{"n_layer": 9, "d_model": 224, "n_experts": 256, "experts_per_token": 8, "d_expert": 32, "d_shared_expert": 64, "activation": "geglu", "moe_layers": [0, 1, 2, 3, 4, 5, 6, 7, 8], "router_score": "softmax", "normalize_top_k": false, "routed_scale": 8.35, "balance_loss": 0.00398, "balance_bias": false, "init_std_router": 0.00707, "lr_router": 0.00184, "vocab_size": 8192, "norm": "rmsnorm", "norm_eps": 1e-05, "tie_embeddings": true, "optimizer": "adamw", "lr": 0.0023, "beta1": 0.9, "beta2": 0.99, "grad_clip": 2.0, "batch_tokens": 65536, "seq_len": 256, "train_tokens": 562700000, "steps": 8587, "dataset": "wikipedia_en"}
Below are experts of layer 6 (counted from 0) of a mixture-of-experts language model. Rows are named router (the router's row for the expert), gate (a neuron's input weights, with its number), up (a neuron's input weights, with its number) and show model dimensions 0-223. Each number is 128 + 24 x the weight over its row's rms, rounded and kept within 0 to 255. Numbers have three digits each.
After each expert's rows: a language model's description of what the expert responds to. This comes from a sample of Wikipedia text that the model never trained on.

# expert 21
router:176122154073137187112108137115117161118120145087091118161141116120118132137148136138119138069112126174072092111154127151115101129152113115106165083116098137080107146133130147118149140161128091140163131096129098107077100120119166132141165111120138099164153123126108134170125121124113144121165130137124104150124097136115098126128129083108138130119146082127148114159179090137132143131130150139081125149158135123093149145147107130144140141157098146125147150119102149136131172088136135133142158152146086118149128158072130137133157131116091142151125130116123111181097148109168170110114101142125146065128112124134126151128141170115114163080120172151110129165122161133140121147151
gate6:143179102121119111121149126126094124164121123102136081142126161134142112107123099183154112089124153142119143123143180110140105144109128156160163124156152133101130151130137111115133117121134127131148162134164190140111121119150127124121144116132140108097129149140116175130073158111100172160099103104132093117147087138080102104134149120116177099140106113129133120134163115148114114121131144123152144149140142081141125140132149182104122198159110151079120135130097124131115119113137069072121154142139136098151124091125169101120104135140150197126123136134112137123104110160145124150126137096108154138092104099102110107120129151120140136158162150150122110140087176081180120113124
up6:131160092139107116163167092128117165160134140106144068142110170119144071099137163199151118146114101145103106106148125100096155143119117106102138148085122117138106132089111109104141163078085129108132109150122149149142122136078126129113131149129125137085165137141109150103115084078075122151124147135079124114163130126133104158146125099113161108146132123109080129145173155135124110172143137096138137113169123104129136097147106153121158138118155145121110131083102119108131129107108091110160135106136095148151136098115106150139122157136136106101111134142124110128124157128153146126121174118115138144135161142148132094128097118152153125149166162149159107153080134083104090143150
Byte and letter pieces of Thai, Bengali, Devanagari, Japanese, Cyrillic and Arabic names, usually inside parentheses after English names.

# expert 3
router:147153100151088125126166122098107125129105142145127115125081109157127178110125151128127165114141131079126081170088140158151120086156114125179121130121092112132154136150151152109141113173145122135105128086123156131109127131143130164147183169160075129169129176156120129112143107141109113122133117148138135136154128116118051146114146155158139100144119112093169130134127142109111149112110112074149089152148117143133120153132124091118125150140115152117108109164093136121130118119122172130121167088135124199133086139147122112134162155167141124135138136124112128143152158076112146152106083101125083116115112116128134145178115136082134102120163113158138139118138163135109114103133
gate3:122144138166136160146127116134155138138099150126056121124128152154141102157096111127123107141085121137156123163129104104089098161090094094109167121164144158104148164137124107183118125116093143147173166122099122126102144139104129110119138121084143113099133101142165142120109107164130128128130185155083125117142147134166121120159106143134116148138129119086144123107113157139087116122115110116075146145120137112119140130121156133103074150046132123170116124125115115151139103161155153158103163128141127111104145145117109101115099172113076135136128140132149130112134132133151126125150097147150114149162091152112093139122118099099145149142148104104118115100186104158127159092081
up3:146121126131116093108102130106159079177116127115189131101099127117126154120105128135109113154137142138102162133142135139172150120132160155170112133118132113136078096107115163077165145170153089095103092158128135137154145103160090099112132118147134143141137141081146117115138111123103089123130087100140142113093102148137143109098135136134138138107147130122090144128095124123116163113144135173114166143126113124157101172126140117148132129175122124120155146127192097153142164142118109110092083136143133150114161139101094171101156101137104154098122140182087112143108082128112150132139138130147153136141159137162171127089139094145125099126107156165143115144107156109186117131155
Subject pronouns, copulas and concessive or temporal conjunctions opening clauses, especially in quotes and narrative, such as was, I, although, When.

# expert 46
router:141127145181055146121110105135118109126146110082131116136075145123084117131109095119082139118116128162126132145137136123154139125138144140122092201149124119122155203158119108107136122099080137173124146138116125141108118147093110122117144134142115115099161108081116176076122160140120122093083140151124115136136134125099081103131137105150127109111100123111132137112127141162066140101106107134101131157116120163115099144117149134119104091076145140146114156139142080140134122147151117106116103151127135109137104167156130140160137104156151150109116149136102119138100101076096147152099141141143126148153120137113157119130104082117100153157128180098127121106104121113182140133105
gate1:154120179118133115127118140103104147161154147133144097106118113139154097108153172137121090136096130141089078131165198102089151104168114159117159142091100104123129123145145168121138122124119106117132104097086114145147157147125169128078170103112142113146124140163157127182090139090140072160112076146097160117122155101137117117171084118112138126158130110115112111149171132094134158121131123118153130140109130141124128150133135160127118089126120130117139076109152125120123108127139153118157094120080101119120150139149105153160127088165105148119129097129149131139165168116125144162130123153124154101137114171150169153139144136121122140109095143094158137109164139123152161134167
up1:131143187191121132148126154117079131111141132147178101079103154103139096121156119129148115112114107172117151128116163080127110096165118115095182175128122127116111120136112140134093150106081132141159098128114067125111165175124132150107125117152145075109114124128102132153113142088145088133105132124099158123155106125132089122150108125128133176111150117130137074090157111150133131154101125145114142145128138142122132143156141157113139103114141141141126125122118114158116111138141117064123066137129129136162107181122102128131102108135130138117103150126135092130114114102130144107120174124115133073092163110117137107158124115152099168113109141135140130156172096108145143142076
First names and opening pieces of names or surnames after a comma or colon, such as John, Richard, de, San-, Er-hard.

# expert 58
router:143128100133145156155097141119107140152134120128126130129094134156116111142104112089143122103127160138115085147089127157154150091104157133103124176110105126124117192116115129122154154089155086123166132170136103131110111099108166112165138092120091151080164088061146148151136128157122160143138147152128133076083093123122169123127154114129107136126141123084097106153138126083120141118132134121133128135149105146124162184109119139109126105118118161087139184155165122143154134136095124122093141127089138115110113126138105126122128145137107146163124117142164144180126107130151115149161098159163135125137145166118175106107092125092131105165116151144131160120099140119160101077117
gate0:162128131134137137135135130157129141143193152103098119140130161137140126121102107094102149121115150130147098111169118166186196141170098090133114148100142116165144120122131116099132115105144157109128091141103164119145133130119112130133151108149149099111136138138153110132133138153172133151163107136142129182085129098085113133068117146106120110113137145130140114106115101156140139100112136132159155069132144126085118145145166156103163124149113110118137151106191180085158107098118116149110083164109152100124103125099085168110167100176131128153103120094146144129163149120147123141112160155153179135132141092155140112128125106110125149183118139113145139135126124133140126133150
up0:150163136152105138076151153102140121123117135141085147120133169125152131129120138104069119131123129111166118166094104068094139061133134130098117120090171127157146124127127115107110083108143160109075113109134152120131094172104169135132154120158158126116133147122141135144091153159143129144104128125125128148124156150099100115136071142140164109101110137163120143082135173141142110120115136129127104130140131141150141083144159136127144127106105087146147106101138119189119108098145106149102102137098136137164151084121140158125114107150121081122107136099166136131153184102108085124103160148165128115138124102162115121158162127107154124144138142113151140134073123087159108126145
Line breaks, parentheses and closing punctuation in bibliographies and lists, such as ( before years after author names, ISBN, ).

# expert 37
router:118127131112135075154188142108091118089131170138120131123097103158119175137153131122126122148145158098136124118114123147131106162148102154173169096073153148108142106135135136095119105125151141126150111134115133111094124107127112122123126140112134118139131165161114134186129105112151151141102118129157097092180130086114136171117161150118095152127142125137123175135105135119096110141147116163111122128142173103101096088143109122157116133131104111133140146116100162095127147140128081106154120142155118157175153128107119069119101102139101099125100091105100107141173130144142104095143121179152139111127114168110160126121171127105132150116121117119113171129089082157071134164159
gate0:104176125111119117106115138109107101146107150134129161114130117087106136137117116140162110120136137098128166105126164126107115145103167119138129147113128118091060153149136131089127134121122161119131137169135153171090125123091119174147125135135172100126145123091088145159124135133151136072180110126115128126178160144095100114161145102143191116128083114134124138151157123144117178095151089093138130115153139112119082098153089185116165137136159128125110129149107149149145127129130132153134110150118112147113152116099133124126116155098149097128085114119106146122114154151146086129119122125152169123133101109104181076106156135110175165123120161112094127102173164125126138104120
up0:148132126090142132131152135161127165176111120124132101110165173095074089123105124124097158191084097133123153124130167138145158165144107115114124140098130133119108131100067137131115124143123123131133113116141126125097127155113133075118118136131125091110071134133102107107105158130123113087120104114154107117118125121135134179130115154149115172125131131109117122144107180120126105078108121136143147144157154115126142162128125134124125110107172109182105141072138134125120118155137120081127111109118121162168129150120120102132129104142101111103150132170099131129115123119120155112073143164130107146129146112135168129105144161100180166117119134118109107147104061164168179130076
Separators and labels inside medal, election and chart tables, such as the dash in Bronze medal – third place, hold, Turnout, freestyle.

# expert 45
router:107136113166131121098118109150157091097147146176162119091155120132128072099120129151148150138155111092152106154099121154099134124126096138130109118116165126105135104107145133170132135148104156111130111168076101095121140103114158117108087136164134143154113133129074089115142123150126178123154142138124118143126113132163148122115095101161112161106202163133098096105139143157162143113126123101091137100101142084155100129101130165119121136130127115122091134159144134102131141126127139120102132155150138116141138134137143191140118143117179140094103141115118089113115098087131101119135138137174154122144150098159129112115126099143154154156133141175118152206099141151116110122088
gate2:161185125070096097116146116132132155134144109093126111109164152142116109101128167132148142171151130112133112074119172139154143107129147134113147103108134095146133094080108145097121184128140148068136135143132143126135137108139169116162109147083130141123146102096150105133152110127128161162186101122158129135112157130144138154157089129142099127131141126101151113082143086162176138092134132125078165123141164135108140173118082141153071133163112147131154143165101132109089121151108138154125126114081139126121105127119126154122158135093093151124163088122139150121099144103150106150127132123139150111130136131109120159158148124122138139142134179140140094157127137117153151177124
up2:179132113091130096112114161117134151106119126132136132094123168131119126092141153171153146181143110059124110113145138134107159114165124170150090118130175079179135108131091170179128176143148116083118111092108088140153147083154142120163115135128103120103139088100132098148138096138079152161138120102172128117139096154127122127112141125171109111137148144105135109091137093108129174125158132147092130110121153132105096111109092128114102144134113129169159146140142157124085123160099123143119153143142115132131133124139149132131137142117128136130129144109141169161122159128115168142135119140149142105088139129121094137189138118143175144096116156129136159172119122134121177142125
Inner pieces of English surnames and place names, such as Mc prefixes and -ford, -chester, -wich, plus score-table digits and pipes.

# expert 28
router:107117087131118091106111128125086172102140112137094142145155144107138105126156125155152132139104139143115153087119101088162121119127161085160103159121097102131095104085153131113116134114117156106148131133117133156140084120095135165112137149116119085109158090122087123110140123116152125128146090118122134132102197067108158092125099098144127143086098140144122115167121113120179139168102177136114142142112138146124118109153125135136179172131135118083099101130135153126106127123111101159149092145147153157151143106137067126115155139106089100080122160142154111154115113128126102121158108129113162097126117113151132117073130106137143148131143140123129175103157081094127126148110
gate1:116107123120109131093158120116068149093137156118123146148123137130112109107129114127124118101090139124062174089126135118145112107123124095146136126133131104153142115107095078124126098159121131143141106125151088119109167126127082135131138129125139133101142089190089113127136159088112123137112098118140196114120145128108161118143168141139122124123158187126139138123152153145108115134115141149146121110094116179135149101143090107143139129115150089076150099143128141096105129104139134120140098119155136125132124129140127137120172178134133110129126112131164076140104136105177150120131191110206149093110129121086074110137123135121127158063161154149148112144132117132132094133109
up1:119141115132137122132132162134135141112085110136090136101115153097141139149135117122152115116150155112146102172154090124105146165170123129139116107127152140159101144139148133121079111121120127110133144096119091073151095105123179142176088144070134088141124141065135160104122088135115092111138167095132072116098110096107123150156116116143120147131127106144101130146083126109112163119145104105126133119119143131142107116160181131123095126108130122110164191086153132112103127107155106076080116079132062150166167128139138131128159073131125102134127130141117134132124140119172102144117136121157116120101108128159137116133133150095136080138101111115094117132103147108113156132126
Field or activity nouns like education, music, vocals, episodes, services, and column pipes between numbers in sports-statistics and filmography tables.

# expert 27
router:152108122108143080139154089137129131156112152136158144157143106138109135068173132130122136117145107111123150160136128155116090108156146115104130091130084123139103102163136183100147139169116119093093104097097135097131098165143086079143149140165117082115109157115098135132106083109111144124104069123110120131171124143149106101138161091145161121094123131108142155098133141153137102155140076111112126146097154127140127121092106112115131168131130130129085126172126127174115147094091134120163158138138148156152127085109131135139166114079144130120074136141155141078152122098115127109132131152115143133108109152143108102102169107117115131155170109148118129134100164098113125108137
gate0:126146128139114114138122141114113088117096137122131103097150117136105131120133135092147090119135159126177123117097090099138130166151152071145142108149140140140116120183168085128140127126138144130104087148078157124167179119156106087144157101118148118132109140084137134146098144131161140134114159119116130126119150114141133110136134106151145142130113118140128092145114119118143175148109125095130132095128117109096100158126093130142134119140130171159120172154140125128122135152162139096113149142132112146078126089075134150117094173079114136136073156154123110078084106144092095113130109137099137117096092125152115085113154168160102150157120121113141182130123082172163093101110
up0:170098162148150128142127153131118117128103145145106099134125105145129122099147133140150166119168161094108144137177091148144169139141146112096112092120119110133155057126151141159121163100159131133155112126144147084129119159158128164127120156156084149135121151151142099124111114118117118123109127130139070141133110138114157131161129145101098104173093061146174095147099107112125152137094114152171109148143133112137130139126148098136157099124143167218169117131138174138124108123129163113133145138121103107146163110181119102115126143110121072113122122067100146135136154138157115135126121120183111109141110139112122127164117128145143165132118120114126178150142126153135120128135
Determiners and quantifiers before nouns, often after prepositions, such as some, other, several, same, any, each, the.